config = dict(
    d_expert=112,
    moe_layers=[0, 1, 2, 3, 4, 5, 6, 7, 8, 9, 10, 11, 12, 13, 14, 15, 16],
    normalize_top_k=False,
    routed_scale=0.5,
    balance_bias=True,
    shared_expert_gate=True,
    vocab_size=8192,
    norm='rmsnorm',
    tie_embeddings=True,
    beta1=0.9,
    beta2=0.99,
    seq_len=1024,
)
Below are experts of layer 10 (counted from 0) of a mixture-of-experts language model. Rows are named router (the router's row for the expert), up (a neuron's input weights, with its number), down (a neuron's output weights, with its number) and show model dimensions 0-127. Each number is 128 + 24 x the weight over its row's rms, rounded and kept within 0 to 255. Numbers have three digits each.
After each expert's rows: a language model's description of what the expert responds to. This comes from a sample of Wikipedia text that the model never trained on.

# expert 2
router:123124126120117090132149089132099132152146126117178111129127135112080144118114130154143123149122178125087180129106114161096147169124105148124142184113155137172152176096123160112097164122145105165124117083158143116105147159125111152112125121050140140102117115143109112161140129114127170107157130151179122110139134148176116157086118140144167130139094140146154113129107140109133133160123
up0:121142132118113117091087108143115076152181131115087135112089082136127136077126085151075129120105156166088155131159103128146127131117121134126118113114137124115155142129143148114130110101137137139157124078095100124177137116119096132134135126110150151126145123149132145126163161092136127130086120145158198106141118114079116170121159145117152115101115156165145126116164141097126119127187
down0:167133194082156125112124097107133123087113171123091125138098123123141132123118085124141133126111108114164107127133118101111131137131122148117120097086159112131092117122158065146117099137108113186180146135150163131097133106147151069099133163128113138107130166099135157141104152128149164118124109108124140135102102166123135153144149125163097093106148109111159171147116123145152134127124
up1:116116134154139144121120156099149145118101105115129114125125140147099112122105125083125115156103120075142127112110137145124163175113063137141147141136141173144085132101112104133096129136116143133158099129155090118144098062122131119107150142087119127128152099072138126098151144167143132109158115144155097160134133122123122122168130137162130155164141121130081134149091116134109115134118
down1:138144111144155135113141104149107153103138156146153089097114113107130109147125139141113080117130163167094139114132135076127156127091141128122114131107142055156145145191145110121102117137136161138144140137139151142136085104109104119111098121131108130145132126123129155138178143075116086144128174140167117149148190105119092094142172150113101057117137145104137110122099096126138098134125
up2:144110129099126116147125116126099132146155113111110130113158103129128119089189161143121135099136124138128119101114121157139135129093131114126104125137136155143116120125115115122137132142133102119091110103103132113133163101137111133122146132124113141108180085155120144155097139102164139095113136114140094142171126161111172154116145112153083109104134165174080102158136168090071157126128
down2:162186118179140162135113126108140101146181123173113171133139110161160138175123131131119120097124115125084129168146170110130078112152148125058149126118124153093119178143166130163124126142149129160109112131096131154168135115136156146144069130099074131128103156157127093112129160139149141135122126144128111097130128105131118138154105161109126127148122124153136163121136147165084118172126
up3:107126173118116100126137110122118127118136145134140117135172135143133123132148141139109150103152170130110183121127152137148121117067151139134163166122114116145143127088145127145143125128127135112142110118117142127152119105134140169139114111119124108100147121137117144124108103075173130146133128155118160131130143113122137150079153167152077095109069129119109143187124117097110091135127
down3:059130081138133123102118156121113123143131110086121144193145112115118146139152129119086092178142111106165135124112156100152122152140129152142130099159092104080155088125148127092102077125131140095128124110172122134142146161113132127176143130128135156115109107119113159119126104126098153146131166115105109128112121105113172119149122114142100138114150145174055116096145102156077144118128
up4:133110140126139113113127087121129148105119142107179187135136068135114148120144150123183148123126069143108143126177126137137140130172165136102095098124134146132128131092110093083126118141153155097136140095101146123122095138143140140128125127074130135108133155131100150142106091122141154153115158137139140114144162139164107132131108101157100140128148134145166122139119137128134122141152
down4:095124146106125133149070157164152091109091133140088123103113123171128180147134086129166138134172125127121124147125118127085126148073103075140163135116143162141125112158105138145129133107135158114113122159090119132160139146106150123166128122111113122060171138105171128112092131111118149164199100117111138102123125112139122113148114113169117091148113111164148130140102120160119178147173
up5:148138119118112128090120138144107132123127124116102099169107078130145129135138159107117124119109126133163147157091068154124111102097150124098138135149130117127093139131082123111110093118147107184148164097134117140127151116118101120135138101111117140142122110157108058138176150129128145096145147104114110149175114124142119185088125096161134135127099090124146152115107150116127148154140
down5:144144099124150100124133171143112111130172094138111093130121119108146123087113121170111173121112111096131114122113099127150147140116115099146106178145107106184122161076139108064101150148131096188187153131122140110128115116157141138135108084114133126148125108103110162133156107110109157138127139172130162119121063162136111147136126132152129147118094120127138115158135098168111114138133
up6:114125108092129123117140159148105134135102158097086048147120065132135165137132176168141085108141186154102145118079111117121111175166159152126120140119119104134175144135085130107131100150090087131108114073135130118104100098145132122125098115128172155104152084104151136117157134143126126129134086110079139128116082133128122164162089134152132129119141143129142089126110149156146118130123
down6:123127067133103171122137092136091117131081058090133114118188093170117135145141122128098155075087154113083133165134151113102103137143125152104129118122156114133124134130139122164129106137149130131133130136128102100111155133121164163109099098139099064129101171111131145177086114124127104134128137147118123091092113157123134098139117145139117134128158163140131137112166117091108119093113
Description: Table pipes and words like final, won, medal in sports results, plus Slavic, Hungarian and Romanian name pieces such as č, š, á.

# expert 13
router:121142125117181144123134116140131097137092101167121091134135135085129133074139161130136126093159130145093120123132147140151056113102120145176105080132116139134111123145138126165130096079136111132135120066130143101126151150121166132116099142095161092143122135113073117146092098130133104127168152107166131119133125095131101167140087118111155118122130129079136126079090123105126131126124
up0:125151147140114135142119141173119151129068155115145142168111113140127137104136144129141120092096125137134148124140115112129084091150133121123112105175141120138207137117106126100124145141134150144092114129091138118120159159121178178159119136119138112096128104097111072144152149146134125134096145136131106106131102139186131135100118147111097067128086172076137173080129109104115115122078
down0:116118106128142148128127162131082106144154145149135143148122129141105175165136111158127126152129110163139110120129093119111135132121136117131122110131130128158102131117141089121155139116111140087129087103109152138155092147126096143092157104111115118095189146140155162147150136114136143106082146131161125173114185122091153124111106101130145151169177097175133150118141114153095164137113
up1:098132158148134102147150160132135127127088154144176091148116178098115116144168156128152133162151155113142156133113117134130123111107127135158125104122181139141084144139164117112124129105097096106117129156142159127165126119167120135123142086102157117143134111113046170168158115179137136116149131111130118134117120120140141102102145158104108155105074145121136136122155120129105129099129
down1:083129131101135137128081109116134165128170148111112099108105118105154113153125157114088141092104111074131111108129096085109129147092131145081124113133161125097145160111105150101145168124089147083110105107144109129174126154149146153132108141127139094112156104178089087143094106134135112140098127089116140153098124098102098108163172127128137105098158150139141129119098135123133158191118
up2:143159114125102127129166084119139112131147157116104099128111098119121134107147119117142119124128121144104200108165119093097105145133149163183107085117126131134134120167183133157162097142116119105178150129098169162149162151105100152148156113068144149078149110149128115158123150150108116152160145111093092120187111118116122133127114112132148112138113150143123115090146134096139105112132
down2:107145125142077169123150126172116124067130145095161045131135137114118093146138098132123134101130134103101094108145109151131138133136165135109099117133115137109168123105109138083094139171123119177095117102121152182126108150125068132125076085161148147180124132142137136108143061103112160146140131145102128123146106136150138099150101114171132098095127143102113126152149113153125179109117
up3:103140094134113126124134113116126179082159122102129135147097138150137094137122121137117087133146149103117181183127095152130159123108113105080184137125097099106076119114075143151130140093114120113087108105137109129112177128097097107137133114139149143117123131148141130118080121121135159122069142161118131092139086112147111109138153119166103094133139126154136162151128113156131181122138
down3:094124110128096104121132157097112109127146128102110134075139141130119164154132156135150147138088128121091119116143135123124154126135159123105126143121070141133151118123135124124147152095163134141127084131098098154121155118137159138133143117128099120123146076143144126152159160138121145081140120108125158117116164160174134065148161164123137105127123143152132172139140147132082148126117
up4:121144124085096122167129121096124099149128171132074169074125124157103108127089129128090153106136135140127125098117118145146150167149123088155127120143176156163128132124129134130102109082164097106106149139121111108147099125170087116137130121139146097133140141099128126090106080151151128096169112099117132125149115103145123165120154148090121118160087122134167091117130153147116136073147
down4:151114101105145110063068117113135144134123098124085122120145123135140148104108106104174121142119121148101074090139140084109130116099149120111097127118127113119126126178200161169185106114167132116171118154130186168158150120141129146102125094148155133133140136142131126128109109157139111139179135137099147126126140139122117176103174155086167161123132085082109116089137120147140143137135
up5:124120111122141112144127136124142081125138134097094127143164136092131110118110081160156150186149137112159181153139130138155134132125112100163146101136204165117109100158135145191179122132121115145121118141187120104125149139124123136103099111098152122155100138129141124087109130125170103154119163114112135129113152113107171128127128149127155096178151162150140129111139164102136121106115
down5:111132148127076187084120115147150168141139127146171104142094137149181144125134108108103127100112162163129130132158106143091094178135120161127153148099137135139119164125125107123107128093095111136087117165058109153126112125102125137138126139169114140154096104139128077148107171095134093123104096185162132135139123116162126104068156124152094131106127098077160116152102124082104141111110
up6:159169130179149098116142094141135106112098133137167127111134120104131152099108124143163120142144131129069149181120141133131143111119128147119114111119150166110130113147213109168144137171156102091165152113152121123156121099128120159091130113071095115111147122092130091105098114121172146135145168112137149152121165118138119135133155118113143138134135138155148179134159166142129135134157
down6:119166127173075153142121124129109121118104154096181139134125104150092135128145161113144095161127115098132097117140105145079132135117121107149150074129102144125096095128148139115117111093143129114108160184085150106099100113129108094133123120108134132117119093128097119112140131155155184118132142140098098122143133121111133159140101127171097089148158127132104150125140160137126123121111
Description: Plural -s endings and plural nouns, plus was/is/are/be and possessives its/their in descriptive prose, e.g. segments, awards, was described.

# expert 18
router:122165155141135195117133098120113112132082125176139126152099138101081115112090095159106117126136158143136141158120114136140125103131137105162159140146120107121126128149124129121130128104135095167130149098124122110137146115127098132145184057078143118152124102135130089180155119191131173106145172119142135086127148121166081193144155128090128118132099116134138133086124107130170133162120
up0:130108137142161127117090111113111153125084105152178111130154154100121115151130116158138159136140123091149153116169088107100129172142138129097100133113114115122193142105163106108107120082153112123117123127116124121088144125104187148192116141164123134119140120118109160138115121121106120144155157100115128133165136128103119175136135148128126149080123099168093157092122135114099130127169
down0:124140136121128081145147104084157097104121150094095157136145151104113102144124086092113122111119114156131102124107149165129149103093108131090208119161164146163109119094174102136106152160139134100128083137116160134138116121101154094184129175122130170127145056137126163091123144099128114127118123108147098123122136118165157098141177136114118154137157138104194104144153131128139155147123
up1:101116118134154184126105117149078098095120128154114109127127114160102153167181093133153127142126138107164143130153147179157111116141140118116118102114093117097114160124157136163137123104150113122163105133118140090140158104128128126149127103143109133115130131123131179137142142184140119093108113124123128106107142163120112177123159184097125144161110137139107095121096098151092143132142
down1:146131133085145105089148132085084126106148117085096135090111098144105093173144130121147114133105124134127151116137122141096142133154133114109160095131122107133102106134097146118136145106121161100130114165126118135136125132140168154134125141146132134094094092130135128105123194132113114103109098077104115129101165170097088061093153139112123099154132094124098125173130152151141150089181
up2:167106141148120135110109094173098099157109117115105118107124155150086112130134173125123111090132161140148118121150158148150097160130110117128128125107104127132133111118136149116153110133148094080107122098151098116143147134133111154142142137134164123111164106130126109142130124156111105145133167170119151123133132146106168133105173124121129109172135140130082140088151102091097134134179
down2:155108140130148164074131134135089113209110172099149132090141116129086150121105129117110127098095155141127123144118111176132129093147109113144143125085123149148093146116117122132086152168086129117134120121136109149155140153147123109090156158114127103116149126072109110112105143134107071105188134125120134125082151135093126205121131097115107147115131156099146112137111143133125145133162
up3:133173130090132107119117086116120103187131133132106069105129120146094145141123106143132088150115107149139119139104146132096105109155128152127190130145090103120116134132127117143113129143132116160110104092116143194105132137099170128122133128124147107114097120106146177093115136164133100133132131127113144164106137149125114127113133148133120114120147122171124138121117104142121140114156
down3:080124152108119131120162165139167089132136144103148140149111100108106150125139120144122102142137106121121139056160126157129159123124151161125084106104088144124141122095124176109117104119156107108116131101161146097138078114126127125104135121115136208141129134133101115130115122151123122118134144119148144175151135110111098109188148137121099135128118168139165153151117141111083112120196
up4:133143119128109232162145124117137169147091152131141183179129152118131093138088122104096146127130127105164147153132114119184123113125163162151145145130137138110130122175165078151149162086114142115114118073148156125150114163107133126137141135154142097119137119147128144107116124125159151132091159105156154094146082128158110151116125135172107191149180120136105092121155148168129127163106
down4:144094118096096142106115140107164145139098086108091133127136103096145151148165133117126101147106121123167105122136099110144139119158098108136136136114121130117152147111098110124237139140109173135119135147115122104115170140104145114173087131139132136095141147117134170141080079103117135141139126091114135093167134137154121141093152099169144140127128148155118115132138114106089150161120
up5:142167111177126160153144136121160142148152130100123113146118126108141118170089139162123134087112130149179142167147124143140135116169116110093128132152145077129105134160145142116135165150096150117134101156145135154129180137153111161136124130113113116161153101126115111164115156111086126114141135108112107122139137096107097136161119126142134176104108099126103115110204125134120148119148
down5:125110112133104097115126077121119130146157111108077129158126103074106118155160133119139125099096140144106117126184150091123133119132158106126105163174149116152148167118119121122108124121160130103142169137109112168117101161136162127144071124166176120072110127125141117088152145137145121118129128107150140114104079150119124046128130131129132114097083137121153187113115133121110128118134
up6:138166104076089121121117083129099109168143131109120135131125134144136112105147104101171105149114161076158127150101076103137164130172151088141161141166088133141085131153114160098121123147121104175139137153108148110133134145159113127153141102111130101117123104145126104117105184131148152120131144125160129165125165142156101154105115135121104144149135149128149075078119132140140092129128
down6:108176165151136094176112126110116153131156137160135137156126130096107126165138136085116158136157144147118155107116134138129102136152177174167115074147111123082150129139098149117086122124128107119117108141128137113133083132099149142126129109111121151124121111180120128109113169074138132170078127077159141082140106165108101087152099179126092113115146118174163144127161138148136121164143
Description: Final pieces of words such as plural s, d, m, k, closing periods and commas, and == heading markers ending section titles.

# expert 10
router:110122110146136157142134123166132102120063145117150123128179158144075144125123163129124139135117114128133122103135177160115170161157155135156137163128118134156113141138126145132119123135114102129125127067103153153127133130156174156111117126093126115166112142114164107119124093146128117122152127112113108124142157109115117160122086152142134107123122120106139111129168133149113133122130
up0:143111133122118128137108137128140100098161104160148110122145141126118129125150158114113097117119120136113096171137108104134107115160114100115154130144151139167136138120150134148115117125103166133126110104140102186107134159117166093134107123138156130161095138155160095119159098159122123142143089136116142136144124125124161126139125150129138112132094118162095110140122108158152116097119
down0:162095115133127145094138077145109129153092148085086158098129145095137132145108152120096184109144134155094165150100101117167119141147148177141092109111157161138129152130116124123141166124150152114104113085122145166116108111124142147135154180132141152093105132155108135152093143143127164120157104133141127055100099110096139138124160137137095116110090100121134156121130141119108104125126
up1:135153131136125151173130132138115139154075123143139142141111112100141100111157153146137126155169175113129156113160137139148098147108158129092132133077162111132119164158136119135113116115108152171121079119096115118097140103147146099122124134126124129149118120130072118129144147141086185143113179136117121135125161105123144147115085128125123132118149128103152197159096126132148139148142
down1:120134131110145129157138110116141120119145123137120124107139135059124123095135115089080110125113123105179132097148129120108128136126107119114105113145139100117163091097130100071121130146113098088156070128184117094115109141126107118154167126135155133157133133175149131114139150103110117166116119117127118148109062125138146141140137127142089117132122121126128115125149103135122119118144
up2:152180143130113146152162092123135101151123122132087150136110105073117083109115108131121124066116108126151210151127140165137086130107139155189106100138108148129106148144135119128113115124120101123139099128091160133160164117096141091103134113135119097147156135139133150118090130133124091115167099131137085152082093092133088110132108152097175137128128123097157127143157131141133116114105
down2:064113104112114166122151202108122134122150099106143083119122131130129144117131166149162130115109162151094126071143121127103146125145153086126131115100090152132084110163118125127159156169120121112085103151158088145085142069179137113146132159134132127152144059133175156131067139123129163130133173100132187146113114118119170078145114151098166069146137134182105118072122148087091114157130
up3:160161131097145095126109107111106105137142159153153128121173128095143146089152161138138150129116145078123144161095114158111089116092130134104151155102142104105120134103120106141120107096116107151114161108176082121144109124080150117155131150083107140125140083154093146132123116123123145123127111137156149109128126132156138179147122121159103111166148134140140115140120140134146119164116
down3:113076121124144145108109117141153161103142131124151084137161105087134139127127175153167110084147126159113154151150127112119161133172137180120154148109150096099131157140131103111129104174159113111171132116124150118130145123167092095121103087140137135145132131140104097113175119129105088148150123167141087091123162105120107113130157131140184128120110147154137197153145118149144161127071
up4:141132120146146124127127107162151123093161157141138151160152158114055117144124156095163124183111131133152140110112147127157128135091140127093118147119130182147129107109122083129122153128114132142175101112098128136150166136178130169140143132125135107134120114131146158129104147130097154136116108098096119134125128125147095142131108135099144163147129107108155147148139147116122129123140
down4:116116102134150147132097103098155128105119072206144146144126048142108152122163085173126114136135153138114167148142145112135156098127145146133133139084162127145129173111131101126121129141091127088109144155151126111091139146122159123096112159128147161106116135124132155142174161151139105127164145138144118112122135138135151063130138137111132138142100132112151126090130138126124129114167
up5:092144172138064136134141103084138132076115159108124191169154140113132135108163117131141123131150131123139162139085132137122100150137097130122098068112125141146076106087129139129111158133121154096139134131152094111149107118148124108131119144091174146162143100114135116097140093142129130169148102103148167106106125092127141121119123148136158150142142134118164129124181130099097155155130
down5:124113135116121111132129126139105104163155111154157140111123101126103112125150114137091099142114121118131093120095145177139167151138101157172154109127129137150121134153095142135148155144157141135108115124130113144130147137141132124156090116135119131121083104147133076134100146141135127122146166090147119142121087143117165120144099124135119119141102123085136120099142130170071124087119
up6:122131173102134108127127142100136112101111132123172102154128145142058112071078127129121107090119134157141147084158129106127118144093134160120102157138114113137167149144124154117136166119163109139094164123120144133113100130125169131104116083117169129128132148132097099161100136106122150158115133212082120109078110151126109130067125172089155171110093109174141139124129153114144140153070
down6:147111141117107115112134145114118101134122125101056127127144145187090125122142114139169137101134111085154145152189109134136124149123157146116083144115193125133121108120199147155145109144146117125133138129136118136163102179174137194107139141138152144098111131125140159081156113152123142104146161137124160093121158093185146138127140121115126084144142113159156115146143150127154114136180
Description: Endings of place names (York, -ville, -bury, Tulsa) and digits or commas after numbers in tables, scores, and election results.

# expert 24
router:139154133125111145131100072156124141142129104155105096146133103122114168176152180141140163145139149122173122113115116127139114185139151101135139147202111121120099163115122141122129133132144131115122120117105127119129150142102159138160122140114191138143156107111164127113159148139116141091117143138156165122103118084109084166109143124104103151106085146098137123119171126104158134169156
up0:148134141163119114150143146144108115110143144120172179072166118104110159150167157133126159126088137157167091159098132180095135114137112130131112137127134129080127101097139151136153148161101141082152151117121122135123096123178150092169126150132099152151123135140138148114090179130114177138141092100126118111160142117139120133141148137137171097141131109140123089135128105124090132142148
down0:129127137095109144139108142128154158133098111083110071149133115108126115108137097109135115154138113118102104158127122138109107141155151136102119118127132135084109138138107147128129155157164105110136136103131144174100115127119143100138168140155106146092144160133079177131145110080103155098142130128111131134133129156135155106148109122140162126090152120102127160146144123174144128097131
up1:162146173119125140137131099155130114156120134132112107113177121091129143095117140133084158144123120103189160083177115149150156153133147126114165117110092079129145150126121095112166119159195158125070112110128121155098120136132162116122144160097135106126126064136095133133114118100115144119136130122130133107144077116119151109134126097164116142099133148111181134163140086142198133158134
down1:121097068105149133134126152107143137123147137122136156087188137098146123092105132114108142106206104089069131134113175110107143137140139151163124130087146142160090131110126102115142097134114123150112147108096148169139133124049130119110114143107099158123154141133098129104113145127160143131100126108063102166087163104165126131154124150151149145124199121151135116140148072087121098141141
up2:133189140078144136125107156160141148114165174147111088165125120132109130099102120085117093151126149131143149125122167142148158129150110107180096162123105150160158102128105129092134118156138147152138142109113155131148103178142146166117144147126158097157122142123097153107106062097128144130089125152123141127096142144088139121146120137090149105141080165124111045131093090100189110137121
down2:130150137163131137123105096103103074103102119129154151108133093135148119111149133160146123126140132171158173168108088112121113128115140125177140081129130119149131132109140143141133141101142123133113105147102093118143176096129148127139150157111128070129170137138128100132152153090138106100125115138116084111169117158117126134160136098102109115166143109127122158111158094109135149060089
up3:119182126126136159122124106109134083102133136115125131121099107111115174127088144125138123155134130111112128107143138142128085144129128110136117164149134116141131118102122138129162080081164139175110149122158154093158170085134154142102119145133132108135118121115152149118121121162091135131102150141152143094105149101133104164120123128125120103087143139144108175097107131088144139123127
down3:107138136096131135161119131155109155131148130141106140085142130158146135123116120104156079124124176138158163128095119122123100101075149107139075150202112118126181112122131168118134121113148146145119130120126086159110108124127154152090152115107107143111154129163152124199128141118152122162118146100160071089143102138097118106161162165101117113188096093152140135127169115115122097134151
up4:114065053160161140132130112107165144158122113097097160121137135131116179100110089172119119110117129102162102144118128136127159146182108112122143129145123117144132129171129162119081106098142138120115144151095108124102142121148094121118127098154123143120156137117110092129153117159143109110162134110158112099119132118101181155177094111155119115114163157151118136144121115136113114180171
down4:114133134103118145094071157186117113141173120103125111132114112139114133132127149120117096142159096174170155093115116152139184097145124166133108142121120140129115090153131149117128103128133115102142125106144141105124071127140136096101117105151114124182152122100109126148165134119100136087141113183085108133141108098108089117103087136097105087134097137113161138188153116104162114182117
up5:122144127158127100119139105114127153134150158130172143113138104117161158112116084122120164114121081117135150125072119131120126161083111132116167124157149119140128113116122119150152147125156096127144114154112137113145157107100108117147129136131153197166124146118092102133159103131172150076096129153134173167131144105103099122094111152093142107142140103140165111149137124078142149098121
down5:106127127106123164150144123148125117126142108138143127142111118125156152139144180118129135142087125159120105108120145154135114112112161115137135138144096159097075088110145111149130150121110145116142156073120123145117138111106101118111116112122134117162123111164154129149161107101098135109118147113144132124111133122141120154117104075098110114126119117145130104109126088138160157192117
up6:139150111154129156099089123124094125124162089102110065146112102102157111161110102141124158088137151128129160085146138125100116131128109116100110126125175116128187115125150150149125102129160115128116147139134152130098129094123134100175123125146140116125134148134129114079157119127112134126129120161135093147161118095123125157157154122127128141088136147108114132119126146132179188140097
down6:106158159114102090096127121106103174120166150118149174128110130162157136126132143115136085160111117154105098140125111165136121136108112128115104168123122129131105104134138127125133062153103129172075128131143140098130152158127150146142115151117157147127139152180102136117103116137170180142098108185056170124152105083153134097136102159125091108121123160159173148139176111139139152123142
Description: Spaces, pipes and dashes between numbers in statistics tables and scores, plus symbols like ′, ″, ^, _, + in coordinates and formulas.

# expert 27
router:113136158106088104192109110151115104170125144136108121124141151114097141110107125123140116144117154108100087139123113176151120160096149134183158113130131093104145133163124131143143134145096126123167123095111158148136184128121124146162165117101106159077086076134133118089115125186143163138116104132169125069106129095152082130141087153124131130190148150107165087148118164109151092106139
up0:099118109108101110114147121142142126144127147158102130094116172122082182090139142144121126156152139133114074137122157124147138103118142147139135125119115103100128167135146178113131148127140134116154142111074155162135131110147072173112098145065077091101084129103139113144143100169088143151146104116154134138184074107127129129141132144148133097139117168129141136150103101130152098102155
down0:120118126133115119123136106153103121105127147107105125164127129120111116179153146136111147098141144127101082112155132142092117154123119128150108098159111117103120137180134125121135128125144165139150131141186111127131184137119146118135121132139163149144147087119122102147169119118127113112162136099079137133122119133143125064117165124160106111121155136089130122109121122113088138142129
up1:161128124139130144122125107129159098155110098130160073103155169107128133127166139137141116159089158173074134166108139098143119144103150107094120114082130156196141094123149135144110102130133106133147119133128121134101140076124113144137119118108121119123090145174116152123128101165093144140122145175149125115141164127083068147161103156170125123152108141091174120115103110146121132098106
down1:113114129138090125112154091147101097132078124114117153095196130112118149126092078133134123102121138179131172122130160124131154111109139130103128116154150112134107120117147116103138141075143168130122101131141115158081158140147138132145115134093152153141167109142090128131082100141126193134107126149132159139111100121097117112147086121133113116117142082143120152108185163132148145101161
up2:111121127142113131152161145109143150116139142154116126123137121123065173123104068144114146157144148124105097104195114109110148102160113156150156133158128203156096199154155107117147124088105117116126130137117132105163137159105172131150143158134091096136145136138136102088157118124115137137113133138131124074165128147149155119143136103132144124138097107131147102128157134128167115153144
down2:135141119148155144152136130151129156135142107106112101163104116105147144100161096134138134136120163148114126117160123111083131110128097084119108125136149130147131143088080116168122127136145098074116138163118094103096145122136151158146131091148129157133109130168115141170099156103103153107153103133168153099147104174097104124159133138162138109108153128131146140135164118109147122072152
up3:153133113132142131095112133137104102149142150124116120155110153068139149164123125190151135152098127081100098106140146079083164145097150142146127108138124121107159120166088148112155165137125127100142128093131118142162097101103134162197152142138130129100094148117110143096101066111147167111110121143140128143125132166177153123148099094066135142136146127119108151131099124143120097151161
down3:146098167114128132122115139150110157108157103109138113120153141111159148127125127135122158124143144169115142106135160125120152082142126111121127120104112140111130160081146135154132146130166127122152150126091079145140110109194125135191087126116107092149110126121103145132138132147146146115150114159113142084143102123133140139089191161148134159134121155145159095152118127063175127087139
up4:081124126149142092156106112114138130138116118141118104153140137167139096136127130138061128103141159111126114141132097180104124140132110114101150146136146131117134125141100141129134094119145101108192096136135146173124141101093115120162117077098114122121077082131082127106078133147149101169115106143137118106112095129104128129096107091151143124118188164118130139124147102109104130124158
down4:063143104124136131102114131137145145101129118162153171108119128164151112123153120139099124119096123086097074087114133077177112127124117167138136148110146134154129166186147137141099168137121113111116126170135093086101125142095158132118091155145125150100172087095153135097105136115137137151145104189099100123152090127154151057133128144157121113139110113131106163112118137145125144087136
up5:159103124098106115135104128137108107133149140142106107161173127148150101114135132110093158114159152059114186143165123104171122146113086087177124128122080127177120142121152166126111097171105098140124116129151184150129113109155094110132175118115172086151133093102125152096102117143130082143172051093132102129098167127125100132104119118134120135139136128124190158130145141100107160080138
down5:155083167111126135075121125106136094165107095094115077122136133134125177117143117109162190117110152094119113144116124120177145111104136092120113124115129153124096139123168118120143149099120086178142098141149098140122108152117128133198154121082120117139140121160142108154128084136151109146167119140135111089145149152116113110123162127170107128100108124118113099110128157115156140219149
up6:109127136151140120149148114109114099123142145121157102177126134139110170132103124110123121136160105129120138154114120091084091117130114125113158136107107123134162101102127096127131094135138104149119117141157109116092108101106109153163158136089090141146149125159080142125127145116144159128119140110153171113123175134154068143162063153125145131135101140135110112108173160093106120117113
down6:139120115128144119081110131126125153145123107166104114106164117111086124084123125137139149106147094148164136123144131161120126117134139145149121137133145163123106152126107145130159102130145115104146152106121143161136148114174159132160124091104146155146134134112112166096117125101140125124124126100156124099110118147113098110111144134105114139122146125109162119106118161117109162124171
Description: Word-final suffix pieces such as -ical, -ius, -ium, -idae, -ensis, -et in Latin species names, foreign personal names and technical words.

# expert 20
router:171130108115162120141156126117115096129122144156148137124084105126036114137114120123138114152139140097143143128167123147130111155111123140141128144149178139176132107168101106133166148115117139128109113053086150124084119116113146157122107104129130114161089113092143107113101122119131125109108126098088140125090114134129085151132080137100135130142083166126099141099137130102178126093120
up0:143145157133105175122097130102134139164120107121122159114141148098094114129129127144141143147134113115170154089103110101135114136142155099081132097139166129126135110149151171137179161092143092143152101092158119117112187138127164121113145120134136148103094123142108157100128074152138165117118145125126138134142110071147120151115090146076113103122155127158137078111102105097141143102126
down0:147132164187133140122123128135147155158140118121143153127117098142102145129096126137115136100123133125104132130154108112113128127129094154099121136104126132090122127086121118123128167141153138122178175140113146145172147105132132123126142132135115142148117173077131104139140135108093153136100116120123179140127123109102140116107151169120145089090116155086145109134134089135164129169133
up1:122136113131115146130143145169144164127072140154159187101136114157111164131192079119096091133119131129112120163139115118157133132101130101116080130150191152129107124106163126106164097105140077105134114108126139097120190142145196119097102144119120135141148104074127132107077143138126150152139079122124131127135110118152104120113143083107196157106113190124156152123143179149160130126189
down1:117167139115108156119151183147097108092142156121091170134113129112138184131145103139162116115136081108133169136132104190112124111171100090112107149114117072143126139126138123125160140111125112139146133133136128143146093094130148099120160135116122162102144126131115093099157132157125110121104126131152145113131086093175113107143126114111098134108083107162197112105114126095108065130126
up2:105115136106127127116135101146129110102151118115104120139188139104124162105133124137114158104163094108164176118120142125125148130120106125116103127164155119115119165124136116102124134103080103132134063153109088137167133108075186133144140105151098143135151122141168103127112142140133163123138141146134123149149117104125146150124157121104130100160081147123106127129145116106113113162117
down2:123120144123161105152113141096126154114145112080147149118127083117122096124157118146133154140147130094120142168115130148136119134134122087136155120137082156117117184081131137120083162092150128125098093113127131098111137083151123124098153106096138122143130111141100134107113149046089101109156096159103135145155152117111149121128151160146153094085148135157128158091127146147135131161109
up3:115129134110169102149174152149122140147110132136119103182118087156057177113132155136106121159131125105092108134129130140151090134127162147108109114134086117150170137103091125124159146149149095115108151089145173115145129128127127104154128154141177090141138093159106158125132147139117133081126133184187128170120091153101155151177103105114165138144108132106112149093095117107087113145154
down3:086098114153104140106147099068125157118110097146150124112154115139149137136136124138121128097107127178157110129126110099112111091088144173159121117140157109154138137135129130129103135142129130153051131104155151165116109055113160099098132138087103197147165163114091167150134151120128113093126140149146151158142140146122126107152147110133100094093141157103168152132109137120109162140150
up4:155151129104140086098115158170126148153151117173139109121144067126142107124125109126130099113066122087102144128096086145139112107118112159108120159138131091156150156090138120114166146131128144144134107138122116113143135163128127152113099135137147124095139105158117199066135118135138100140100128155148112121151081135152096133101128124134107146148130111153095152107105118100132125136122
down4:130106144128125101134107130170125137077151128090118124140106144161112143146172162123094145164096092104156115101135112141138097117125131105145113089123141127079137112143127112123143125118163166117116159131160184155154107133134117136124117101121131102174119099145111114125149109093105113138096098127135137107125100120127132076187101178145148161127105143121123164124095111132104106123141
up5:176143121120165080172137087135098129089139142147132122174104156138086145107132123158142113153148138140139101088141110111194119105140095119141128128119131138150132160144128115111133127128108104067157158128125102156125116137140126117180113133145096127144118095116171125132082113122104144138110104176132134132073154103127139115067147100155103140136136135166153155117147116115117137145098
down5:152134136104119163119116121056115130146155144143118101117108106093130164166140146166146135112123099134087155120101145134113147090098135121099120107142186100117095172109117149113143155156136127195131160078111087125160101165117162161115151145086124104142135136083145140142139122121132122086121099080154087185100091126140120157146168112150116151098164117146156161141176141147122116158140
up6:092135143115122107147115123101156127120152162159108162162120120150110148128094110140187093133148176125155139078120140151152146131075151106119160097157136175162075113109113129086128131113113105180142155137092111126121118126170128171100138150144104126154118120153157158126113110130147108116109114100127105156116109130104163140168118163155122096143128135096113141100159105125127126111152
down6:130104125135100110133081106134148139140121151156145117142128147163112129148142135129129150126151104093120146134114140123147137097122105126113108088123102138081114114100130074120128154143148114146141115080160144075079137145129138178130163160144106151099145103134160138118149151147143092131129162126145129106093117102165134138136158154043114089149148140120123078119133160123116171158124
Description: Opening parentheses before codes or abbreviations, digits inside dates, coordinates and figures, and ship, aircraft and engine words.